From a checkpoint of a small mixture-of-experts model trained on Wikipedia.
Size: 20 layers, width 320, vocabulary 27515, 48.8M parameters.
Experts: 16 experts in each of 19 layers, 112 GeGLU neurons an expert, 2 picks a token, a softmax router.
Below are experts of layer 4 (counted from 0) of a mixture-of-experts language model. Rows are named gate (a neuron's input weights, with its number), up (a neuron's input weights, with its number), down (a neuron's output weights, with its number) and show model dimensions 0-159. Each number is 50 + 12 x the weight over its row's rms, rounded and kept within 0 to 99.
Before each expert's rows: "comes after" lists some tokens at least twice as common just before its tokens as in all text. This comes from a sample of Wikipedia text that the model never trained on. Tokens count by the router's weight.

# expert 1
comes after: " |", ")", " |  |", " |  |  |", "% |", " |  |  |  |"
gate0:71 39 55 45 39 64 41 71 35 73 56 45 44 64 41 41 47 30 53 56 38 67 49 42 52 56 49 39 48 28 62 56 54 64 54 48 70 57 62 71 47 33 73 35 60 63 46 58 48 65 42 27 57 41 34 48 61 48 55 56 72 51 58 50 53 45 33 50 57 61 60 43 83 43 59 46 43 43 60 46 33 53 65 60 68 53 43 64 58 63 61 60 78 56 46 48 22 37 39 64 28 49 55 52 60 57 36 45 60 54 46 27 55 53 54 53 69 47 58 28 46 50 26 57 46 64 56 50 67 65 61 51 65 69 53 57 52 56 77 42 55 42 32 31 34 65 35 39 27 46 39 59 40 46 57 55 41 53 54 33
up0:38 52 43 30 52 59 50 44 63 40 50 54 68 36 49 52 37 44 56 60 56 47 37 35 45 29 61 49 40 65 32 55 58 48 33 59 19 38 63 47 52 56 46 58 68 46 47 34 57 39 64 56 31 43 58 73 40 48 41 55 28 42 39 50 66 44 61 49 38 54 42 52 29 42 43 65 49 48 39 64 65 52 38 47 60 44 65 52 36 44 60 65 43 46 39 57 73 67 49 46 64 49 46 57 53 34 75 28 49 35 53 81 51 29 35 38 65 57 41 64 38 49 35 47 41 45 55 63 61 58 54 37 23 60 43 40 63 53 23 50 46 47 56 61 81 42 55 39 68 42 54 39 68 50 38 64 58 48 71 53
down0:62 40 52 59 47 54 49 51 40 55 42 58 33 48 51 43 45 40 48 28 34 53 47 51 49 49 67 39 43 50 49 55 50 50 45 41 66 61 64 56 40 45 38 54 52 47 42 39 41 71 73 39 42 42 70 52 52 52 36 61 30 25 81 56 62 31 61 42 48 76 67 41 70 50 40 75 37 34 44 49 34 37 37 57 58 55 60 44 49 53 45 47 45 61 40 56 52 68 61 68 70 49 33 67 46 47 61 47 56 51 43 53 53 50 30 51 52 59 35 55 42 34 52 50 43 56 49 37 62 57 47 45 46 57 37 39 49 49 48 31 48 62 45 20 37 42 66 40 79 65 44 52 34 47 53 30 45 64 39 68
gate1:60 52 55 57 42 57 51 60 38 53 61 50 54 60 34 39 24 49 74 34 53 45 59 46 63 49 40 68 49 21 43 60 72 18 54 32 67 45 25 64 75 42 64 48 38 33 61 34 56 58 20 58 31 44 37 49 49 38 57 71 36 63 24 43 39 52 55 48 70 78 34 44 45 43 52 54 57 60 43 53 46 55 51 48 37 41 73 72 56 57 70 33 66 54 68 59 51 52 54 18 33 62 34 66 64 52 38 61 71 48 44 46 41 63 64 42 59 30 49 42 47 59 53 59 61 43 46 32 52 33 46 50 32 50 33 63 47 63 61 52 50 57 44 58 48 35 64 53 37 55 50 39 43 38 68 59 56 47 44 43
up1:34 52 56 65 45 49 48 65 55 54 56 47 56 61 52 46 38 36 49 46 45 36 63 59 62 41 33 56 33 48 59 47 83 28 51 36 29 33 43 35 60 47 53 47 35 57 46 45 26 34 45 53 48 61 44 29 39 62 66 61 25 53 35 74 52 39 70 52 52 47 49 36 26 40 42 50 49 49 48 52 37 64 60 36 52 40 60 38 58 45 46 56 49 54 43 60 43 61 86 46 28 52 68 68 46 34 52 25 48 49 41 26 63 38 55 74 58 50 45 45 54 47 54 48 23 64 68 52 49 44 33 33 68 47 53 51 47 51 55 73 37 45 45 64 57 40 64 56 39 48 59 53 41 62 37 45 57 58 49 64
down1:42 51 45 52 30 46 54 35 57 46 49 59 31 35 29 35 54 36 31 56 49 72 34 49 51 32 41 72 65 47 30 45 59 35 47 35 40 58 43 63 49 41 52 54 44 31 50 53 53 40 54 45 41 60 56 44 50 41 64 25 50 38 48 59 42 41 55 62 38 56 73 53 26 54 56 63 36 63 41 58 50 61 34 45 42 69 69 52 47 47 43 23 50 42 47 67 14 41 52 43 37 48 50 47 35 47 54 36 54 76 59 30 55 58 61 25 61 28 33 49 48 55 61 41 47 59 41 73 80 40 47 53 45 47 63 31 44 74 49 54 57 58 35 37 40 58 59 51 40 55 57 68 49 35 45 64 43 27 39 62
gate2:54 53 58 24 64 73 46 52 71 32 34 42 30 37 38 46 45 27 64 51 51 55 60 69 46 46 47 60 53 53 41 66 40 44 51 44 44 65 65 72 49 56 47 48 60 52 37 23 45 37 52 53 59 45 41 50 54 32 63 46 42 32 44 41 38 70 59 46 44 32 37 47 52 54 49 46 50 31 56 64 42 32 48 49 52 62 51 44 38 33 28 57 57 65 51 54 52 20 40 52 76 31 41 46 48 67 44 64 55 56 61 36 31 35 57 37 67 38 54 28 64 52 49 49 54 45 53 29 44 49 32 67 49 47 52 32 49 39 26 57 38 45 25 54 41 35 22 18 50 57 38 37 44 41 53 47 37 68 42 36
up2:47 45 62 43 47 50 38 42 41 55 47 34 40 49 39 76 55 61 54 46 48 60 62 39 60 57 46 51 42 45 67 36 44 52 65 30 60 28 42 57 61 57 47 76 46 57 42 62 63 37 61 48 58 51 44 42 68 58 32 66 55 65 59 69 55 22 34 48 53 45 42 39 28 29 37 39 50 54 29 65 66 42 30 55 55 41 47 54 47 59 20 74 59 64 56 44 49 45 38 50 47 46 44 54 51 47 65 45 64 37 44 57 50 36 64 46 48 44 48 59 59 20 54 51 52 53 47 30 54 60 57 50 42 66 53 64 53 54 45 50 44 67 61 38 41 54 40 48 56 63 62 18 53 36 50 08 56 36 53 47
down2:57 33 54 59 36 57 62 35 51 54 47 69 46 68 52 37 35 70 60 74 59 41 59 30 43 34 49 77 44 56 47 63 47 36 59 43 67 62 50 42 66 52 51 41 45 45 66 46 46 59 56 46 66 69 26 38 46 29 56 37 40 46 36 41 65 62 54 28 67 55 48 51 34 67 51 57 43 46 60 34 54 40 48 59 67 52 46 42 56 30 47 57 49 60 34 67 66 55 46 38 68 35 64 54 70 52 57 40 39 51 59 36 57 68 59 56 55 44 39 44 48 44 61 57 74 48 43 62 12 63 51 38 41 59 48 46 48 29 50 25 58 43 44 35 68 44 54 40 51 60 36 34 64 38 71 49 47 54 61 77
gate3:51 41 73 45 34 72 51 42 27 58 59 43 36 46 52 51 48 45 32 24 42 56 48 67 52 50 60 42 45 47 50 52 49 64 62 44 47 48 48 33 71 54 46 48 47 37 53 50 51 50 65 42 52 60 40 55 37 63 42 31 48 60 44 58 54 73 57 49 44 67 54 32 66 45 43 66 54 32 38 32 44 56 29 49 54 49 33 23 58 48 72 46 49 55 75 41 52 27 33 42 68 62 43 56 46 55 48 75 59 66 36 47 30 27 44 51 44 52 44 57 59 49 44 79 54 45 44 61 39 39 66 56 32 46 56 49 37 52 50 37 42 58 34 47 47 71 56 42 53 79 66 29 51 56 49 46 28 42 50 72
up3:63 50 44 63 33 46 50 63 48 50 30 57 48 53 62 86 27 48 57 59 50 34 40 37 39 64 27 57 65 80 36 44 55 72 44 29 44 54 47 44 36 54 32 48 58 55 48 45 40 36 35 42 41 36 54 43 45 45 55 73 38 26 45 43 64 23 36 52 57 29 77 65 42 47 44 52 57 52 52 48 57 39 38 46 54 40 76 66 65 46 58 50 67 61 43 46 39 70 48 66 41 30 53 53 38 65 51 46 45 46 83 43 32 52 55 60 55 32 48 50 43 46 44 33 57 68 53 44 56 60 21 47 38 51 53 61 61 70 43 50 57 40 25 57 52 48 66 40 59 53 47 54 47 52 58 60 62 44 49 36
down3:49 38 52 40 45 66 54 49 40 29 61 41 41 49 65 38 35 49 31 30 64 48 63 44 55 27 46 42 67 40 60 42 32 45 50 58 46 51 47 54 52 56 87 63 49 52 49 26 37 40 52 33 65 20 52 49 64 65 49 49 48 65 61 41 30 30 83 36 46 53 42 39 39 58 44 48 23 51 36 30 47 74 30 45 61 61 55 26 60 49 69 26 62 46 57 39 49 48 51 45 59 28 54 45 46 43 65 59 66 36 30 48 36 59 70 56 29 43 34 49 29 42 61 57 33 63 52 61 58 49 47 54 41 55 48 30 46 47 46 45 49 37 51 51 31 54 53 43 42 53 84 44 54 50 62 69 28 43 47 62

# expert 8
comes after: "\n", "0", "3", "4", "6", "5"
gate0:67 43 45 61 42 37 48 49 51 52 33 60 52 65 55 55 49 44 56 58 38 37 36 68 36 55 45 65 70 55 38 32 51 55 40 51 50 52 35 36 58 51 30 25 52 47 47 57 57 77 27 49 67 43 56 51 66 44 47 52 56 80 64 38 42 29 51 45 63 41 42 70 59 35 54 58 60 34 37 68 66 54 49 56 65 77 51 61 41 55 42 64 41 49 33 51 74 50 56 33 53 63 38 63 46 35 51 46 54 49 49 47 39 39 65 58 48 53 39 39 59 52 56 79 55 41 70 42 69 46 56 50 37 68 77 67 64 47 44 27 43 45 46 53 47 70 48 45 29 62 54 45 18 36 48 38 56 73 35 56
up0:64 46 47 59 40 37 51 48 64 56 36 72 47 57 74 47 65 47 54 54 47 30 34 46 42 50 41 65 64 54 35 36 52 52 30 50 58 53 50 39 59 49 25 27 54 45 40 48 55 61 23 56 61 44 60 47 71 65 48 49 50 63 72 34 35 39 53 51 56 61 33 68 43 29 36 58 61 39 55 53 47 41 54 48 46 71 46 84 39 59 57 60 33 42 40 60 75 56 51 38 52 63 40 61 47 43 60 43 59 42 50 38 44 41 61 56 38 44 23 58 73 54 60 64 60 39 65 61 74 44 46 51 44 66 73 53 63 52 57 30 60 57 36 56 50 47 39 36 40 46 58 40 21 33 64 53 60 77 32 47
down0:46 52 41 50 61 54 65 48 43 48 59 33 43 19 75 57 48 59 40 42 69 52 55 50 48 34 35 46 63 47 75 57 51 66 53 41 78 56 40 53 62 39 52 60 58 54 58 34 22 51 56 27 48 46 55 40 67 58 42 35 43 59 63 29 52 39 46 51 42 48 46 33 23 32 57 51 64 60 58 48 60 54 40 50 64 55 60 49 40 70 50 47 28 49 63 49 58 60 37 26 55 40 41 64 56 47 72 59 52 41 59 55 42 33 49 54 37 64 58 53 39 31 46 44 58 35 68 62 45 58 48 42 11 45 55 50 50 63 27 38 46 67 43 48 47 57 49 56 80 53 67 55 51 39 56 58 42 43 48 45
gate1:52 41 45 53 52 64 44 44 61 61 30 53 58 51 51 27 58 34 38 40 38 55 61 38 31 55 47 31 67 62 58 54 74 37 26 26 38 65 51 51 69 51 54 48 38 40 34 59 68 52 42 64 53 39 40 37 41 55 40 73 56 57 64 44 46 48 42 71 58 62 36 35 51 34 49 41 32 23 88 59 64 64 58 49 54 42 56 52 50 51 73 58 57 56 56 53 48 55 47 30 43 50 41 58 44 41 32 40 44 60 34 42 60 52 30 59 66 53 48 50 46 51 61 74 41 29 47 73 42 49 33 53 30 51 45 29 61 37 40 42 51 30 46 83 40 35 40 57 54 61 40 41 53 32 30 73 44 23 61 50
up1:53 37 38 45 64 68 47 45 64 67 48 58 62 47 55 26 61 40 37 36 63 45 56 41 50 57 42 19 55 60 46 43 58 43 43 44 35 51 67 53 68 52 51 50 45 49 38 52 70 43 60 74 53 49 42 46 53 52 52 77 57 44 54 48 48 24 47 63 59 66 44 43 55 45 38 33 34 28 76 56 76 53 48 58 43 42 38 43 42 50 51 63 60 41 32 53 54 43 37 39 66 47 38 54 36 37 56 46 50 78 40 57 41 45 32 33 54 44 46 38 55 40 61 66 33 55 53 69 42 46 33 70 40 46 42 39 75 48 30 26 53 54 49 64 47 49 43 60 55 54 43 56 54 59 41 79 45 32 43 57
down1:32 24 64 83 57 60 53 60 58 46 43 46 59 38 58 63 63 73 44 35 54 68 54 46 49 40 78 44 56 63 59 61 28 41 37 46 42 66 39 37 52 50 41 57 32 55 40 69 51 64 44 50 48 62 58 79 49 65 46 43 73 54 52 49 65 40 56 46 67 57 54 43 46 66 50 38 41 41 67 43 47 44 48 38 35 48 73 57 40 74 74 62 36 50 36 53 64 31 48 45 66 47 40 49 54 50 68 29 42 24 72 48 59 56 67 58 49 78 41 34 55 24 51 64 56 40 29 60 51 54 45 43 54 44 38 48 54 35 61 36 52 40 60 60 52 65 33 55 45 48 54 67 53 38 50 46 37 38 66 30
gate2:42 40 47 48 29 46 31 41 50 57 61 47 61 63 52 57 39 68 54 53 37 32 68 53 64 46 49 39 74 60 69 50 57 83 47 47 73 51 56 64 47 43 64 39 45 74 53 41 40 69 50 61 48 53 32 46 40 32 53 58 55 49 62 70 57 32 47 79 41 66 46 25 70 53 58 49 56 60 63 36 63 71 69 52 39 59 47 52 53 52 29 48 39 52 51 61 51 36 47 76 69 51 52 53 47 58 46 65 52 49 73 47 58 53 47 57 51 42 58 48 64 63 62 36 53 47 65 49 55 49 34 37 23 57 50 41 45 56 47 38 45 53 38 52 51 37 57 75 64 30 59 49 53 73 45 60 23 49 45 37
up2:48 31 45 59 65 33 44 40 71 64 53 45 60 40 42 54 53 38 33 57 44 60 46 44 28 72 39 41 49 65 46 42 43 39 32 65 51 59 57 41 59 69 51 29 33 30 51 47 66 44 58 41 47 57 47 56 61 58 40 66 47 86 49 39 50 36 62 47 71 39 70 50 37 54 37 44 67 53 26 55 31 36 61 47 52 48 32 28 72 47 57 63 37 27 50 55 41 48 32 43 58 60 13 57 53 42 46 58 53 55 44 41 43 42 62 53 29 73 45 22 35 27 25 56 44 42 54 53 31 39 61 50 58 67 60 42 61 59 64 63 92 55 51 46 43 35 47 36 37 36 53 41 29 65 53 38 77 61 37 49
down2:63 59 31 49 70 44 48 82 41 70 40 52 55 45 56 55 29 71 24 55 71 35 50 51 83 55 52 61 59 57 48 59 33 30 35 41 26 56 65 37 66 37 51 60 34 56 62 44 47 56 50 56 54 72 41 38 49 68 26 65 36 54 47 57 48 51 40 21 61 41 49 15 53 58 35 46 71 43 54 38 43 39 54 60 45 51 71 40 44 53 55 66 50 38 37 54 53 65 36 64 53 55 42 52 63 63 51 40 70 39 43 58 48 40 65 47 50 53 49 57 45 39 57 53 52 28 42 48 52 67 22 29 55 38 59 42 40 61 55 52 46 42 46 61 50 49 23 33 61 40 36 57 64 38 46 64 56 27 45 38
gate3:65 65 45 48 48 53 42 62 56 44 52 47 50 52 41 54 58 53 29 67 49 48 35 52 37 71 43 51 41 44 43 60 37 66 28 61 48 28 83 37 45 54 35 44 52 39 56 60 64 50 47 38 34 70 58 51 38 44 49 41 66 78 47 46 58 74 57 67 52 69 49 53 51 30 41 58 77 64 58 48 45 36 53 24 45 68 66 64 44 45 46 52 51 46 63 37 52 53 48 67 28 60 48 44 50 34 64 56 55 43 37 49 54 61 65 62 56 29 32 62 56 48 31 46 41 38 87 43 51 43 52 70 50 38 67 44 42 59 49 47 35 49 46 31 64 69 49 53 47 40 51 50 60 64 28 42 73 66 40 37
up3:46 55 38 39 49 40 62 60 67 40 51 36 39 53 50 41 51 58 38 72 45 47 35 34 46 53 52 50 41 36 41 70 34 52 40 70 45 39 73 59 40 71 46 57 61 42 56 66 50 52 56 34 37 65 51 41 41 43 39 42 70 66 54 37 62 71 54 45 46 58 41 39 39 63 59 53 87 59 55 45 42 44 55 48 55 75 63 50 27 35 58 68 34 36 69 30 50 57 59 68 33 62 52 47 46 33 45 49 44 29 41 51 56 54 77 63 57 45 36 59 47 40 32 55 49 46 69 38 46 31 55 60 49 47 69 47 37 46 44 73 35 54 57 38 62 42 65 44 54 44 56 48 59 52 22 53 45 52 32 59
down3:58 56 55 49 62 39 17 56 62 48 54 33 48 45 51 55 40 45 57 44 36 53 27 65 46 42 54 26 40 68 42 52 66 36 46 53 56 43 62 51 70 37 22 40 48 56 80 62 46 44 61 69 60 71 50 51 49 53 42 36 56 53 60 62 47 56 70 54 39 59 62 55 59 55 45 66 42 69 37 54 36 62 52 21 45 62 56 47 49 55 62 66 36 59 43 59 46 30 40 59 35 54 49 25 65 51 59 47 40 63 58 60 57 55 54 42 54 54 39 52 61 42 44 41 71 48 59 39 67 34 53 45 61 56 55 49 62 62 62 44 28 50 30 31 70 54 49 40 74 45 25 45 51 49 69 42 62 40 37 61

# expert 5
comes after: "1", "2", " | ", ",", ") | ", " "
gate0:50 53 54 45 60 30 43 47 48 55 59 71 47 52 78 56 49 54 47 65 57 59 42 64 84 81 43 35 58 63 68 64 60 52 49 27 56 55 34 58 55 43 54 51 52 42 39 33 51 40 34 47 53 38 63 49 41 70 33 49 39 42 55 56 38 37 61 38 44 31 53 42 53 65 50 44 60 48 53 55 64 22 26 43 73 52 67 45 35 53 63 47 53 58 68 66 36 66 47 35 38 48 61 39 54 33 42 82 71 50 40 49 51 71 56 56 54 44 38 31 51 34 52 68 47 46 34 42 63 31 46 55 27 47 42 41 44 32 46 58 36 45 55 48 63 54 57 59 64 39 47 42 24 49 66 50 43 55 40 60
up0:56 57 52 51 52 74 46 38 61 52 45 31 79 58 37 45 57 51 50 34 53 38 51 32 18 38 48 63 53 50 27 36 36 56 41 60 67 49 47 55 42 32 52 30 46 55 47 57 54 63 59 40 55 49 49 49 62 29 70 45 55 69 59 40 73 56 36 59 58 56 50 50 55 48 51 60 42 64 39 50 41 79 64 42 34 38 42 50 61 55 38 57 23 47 34 32 62 28 44 65 59 49 57 60 36 58 57 26 37 58 36 54 55 31 19 50 52 59 55 64 46 68 50 40 68 41 62 40 32 61 53 44 70 43 59 66 51 50 52 49 63 62 35 35 35 54 44 47 37 70 47 47 71 53 43 41 67 51 60 33
down0:58 40 46 20 34 56 45 52 51 38 47 26 29 59 58 62 51 43 53 43 55 49 44 43 26 49 51 48 61 41 36 43 35 60 56 44 61 18 45 52 46 47 40 16 51 64 41 44 44 53 64 54 58 57 55 34 47 35 47 44 53 58 63 54 56 47 50 47 46 40 57 34 80 43 39 56 44 63 40 63 56 63 49 73 63 43 44 61 67 34 54 49 52 62 47 28 90 41 47 43 42 46 57 42 49 43 68 61 38 58 32 16 41 75 44 54 38 49 54 36 33 42 44 59 43 48 45 57 48 43 39 61 42 70 57 61 78 51 22 55 53 41 43 70 53 53 45 76 49 46 48 58 63 63 48 36 48 68 52 57
gate1:56 50 40 73 27 53 69 40 41 55 47 37 46 41 42 47 37 75 65 54 56 55 45 50 53 35 73 54 44 27 47 56 40 37 74 59 59 49 45 58 32 46 35 67 55 74 45 37 65 52 32 47 55 49 53 30 49 44 29 61 65 26 50 51 45 49 51 45 46 42 61 76 38 57 62 43 57 40 64 62 43 52 42 49 37 61 34 49 43 59 35 73 62 62 48 69 50 54 32 53 28 37 63 64 40 25 57 55 62 44 40 38 36 63 69 50 47 58 56 46 62 52 32 56 56 62 44 55 27 59 46 47 36 38 69 41 41 37 33 71 45 42 27 64 57 50 30 51 55 38 53 47 65 44 43 56 50 56 57 32
up1:50 43 47 31 52 38 41 63 63 27 57 62 64 56 61 35 61 24 28 37 58 63 31 41 45 73 49 43 37 75 30 78 43 54 49 40 50 50 29 44 67 53 66 43 38 31 54 57 51 47 60 44 45 48 48 46 46 78 62 55 41 42 50 40 47 43 45 45 53 43 50 26 49 58 44 41 65 41 48 72 47 52 44 41 65 41 53 57 52 36 64 42 33 32 56 43 52 45 67 29 44 42 49 37 50 65 55 45 47 24 55 65 63 47 32 57 26 51 41 76 61 38 75 49 41 45 52 39 63 20 63 65 62 55 40 56 56 58 68 47 47 51 65 64 48 46 55 62 54 66 56 49 51 35 73 34 65 52 35 69
down1:42 47 52 53 54 52 26 53 36 28 49 47 62 41 64 54 47 36 69 58 61 46 67 39 43 62 88 43 59 52 62 44 27 54 72 24 73 44 50 48 50 43 76 67 36 45 49 54 56 77 60 25 60 49 31 54 54 45 36 42 42 58 46 50 64 54 55 57 39 46 48 57 47 44 45 40 58 33 40 42 48 50 53 45 54 43 58 37 43 54 63 49 55 45 71 44 38 43 37 61 36 38 58 30 57 58 55 56 40 46 47 62 56 36 48 32 63 69 54 75 44 50 39 48 49 70 38 54 64 47 44 36 48 37 47 52 65 37 58 47 35 34 43 50 47 76 52 64 62 52 47 32 47 21 48 45 52 53 63 56
gate2:46 47 64 44 61 64 51 56 58 50 58 72 82 22 50 61 58 28 57 33 36 64 71 49 52 47 57 43 60 64 44 59 64 45 41 61 38 39 19 61 24 51 31 49 49 62 48 45 53 66 42 39 52 26 26 50 43 21 59 48 70 70 51 31 43 48 40 55 43 48 45 44 38 46 62 65 49 48 68 33 52 46 61 51 25 64 40 61 39 48 33 46 56 71 34 40 46 64 70 52 37 37 33 31 48 58 38 51 62 48 46 45 37 46 53 45 54 41 60 49 33 52 31 41 40 61 46 45 26 56 30 37 52 56 44 47 38 47 57 36 59 42 63 57 41 52 62 55 33 29 60 47 52 51 52 27 65 46 46 47
up2:38 48 34 37 52 60 74 62 46 47 49 51 46 58 59 71 45 52 66 53 53 54 45 26 53 68 39 58 23 49 63 37 33 45 45 65 55 47 73 61 66 55 44 35 55 55 43 50 50 45 68 63 47 56 50 65 48 43 49 58 58 38 65 66 43 54 64 58 49 57 45 60 55 60 32 60 57 40 48 42 49 74 54 72 53 35 31 40 59 46 35 56 89 67 44 62 57 41 31 39 46 47 40 59 54 36 46 89 43 50 79 54 39 41 25 50 44 50 33 52 54 26 50 54 50 62 66 52 70 28 64 42 57 69 45 26 51 45 51 32 39 43 34 41 58 44 24 42 71 54 43 34 47 60 35 38 30 59 41 37
down2:44 64 63 55 67 15 40 67 39 33 44 29 49 48 36 46 57 68 49 42 54 59 49 50 61 37 23 31 70 44 49 65 51 44 47 46 44 57 47 66 27 63 55 55 40 59 51 63 55 37 55 42 71 60 56 32 55 60 55 46 33 62 52 50 63 50 51 61 54 43 70 44 46 74 35 51 39 43 53 48 55 54 44 43 59 52 61 40 49 52 53 48 41 51 41 41 53 64 57 44 48 37 44 46 43 52 71 34 58 53 34 38 61 72 66 25 33 38 63 67 39 65 43 51 46 25 50 39 57 71 39 41 52 51 50 40 38 47 53 66 52 31 42 32 48 64 43 63 40 47 40 56 78 47 49 27 71 51 52 74
gate3:43 39 55 50 46 15 67 38 42 43 59 37 43 48 71 59 53 53 46 62 52 59 56 66 47 37 72 53 49 59 42 45 76 40 18 63 54 48 30 66 67 38 46 58 50 45 38 48 55 32 42 45 54 61 27 76 31 59 12 64 49 48 71 51 40 65 28 36 42 54 47 50 60 37 56 50 59 56 51 37 47 42 52 40 63 39 39 60 60 64 49 74 52 49 54 56 64 52 41 58 48 49 43 70 53 39 36 61 51 46 40 36 73 54 64 49 64 51 41 71 45 67 57 64 56 49 39 63 60 73 35 36 44 58 62 58 47 39 67 53 54 64 57 62 56 45 54 37 52 51 57 40 41 29 55 36 39 44 49 44
up3:28 43 50 55 31 25 71 45 55 37 57 25 54 44 75 55 62 45 38 48 44 57 50 61 34 21 58 52 29 48 52 47 62 47 30 56 62 28 40 63 48 52 51 53 47 60 60 49 61 37 46 45 42 55 17 72 22 52 47 46 49 57 59 56 45 47 42 35 54 43 46 56 61 22 40 61 47 64 51 45 54 35 49 44 45 36 45 60 56 58 56 57 59 63 63 54 55 42 52 44 51 42 55 65 63 52 45 36 62 49 46 58 70 62 52 55 65 45 36 50 62 50 38 58 63 49 45 60 38 77 38 39 32 46 62 62 36 35 61 39 39 67 59 55 60 45 71 39 41 45 59 42 41 39 64 40 50 48 30 47
down3:33 76 42 31 23 24 56 56 52 43 60 41 26 58 50 62 55 25 42 34 53 60 50 51 36 69 56 53 55 47 44 49 53 45 62 56 50 36 45 50 51 54 45 44 42 37 62 47 49 50 49 48 48 53 59 45 55 42 37 30 39 67 64 53 40 51 62 53 61 05 53 46 41 55 36 63 45 62 43 50 59 39 57 57 40 49 61 33 34 50 59 56 49 52 38 40 82 34 37 34 52 39 59 53 83 41 45 47 69 55 48 52 47 51 25 54 70 51 28 40 44 37 50 53 59 55 44 25 34 44 57 50 65 42 35 21 64 51 65 29 52 55 39 62 55 38 48 57 46 59 42 34 44 57 44 52 72 71 55 49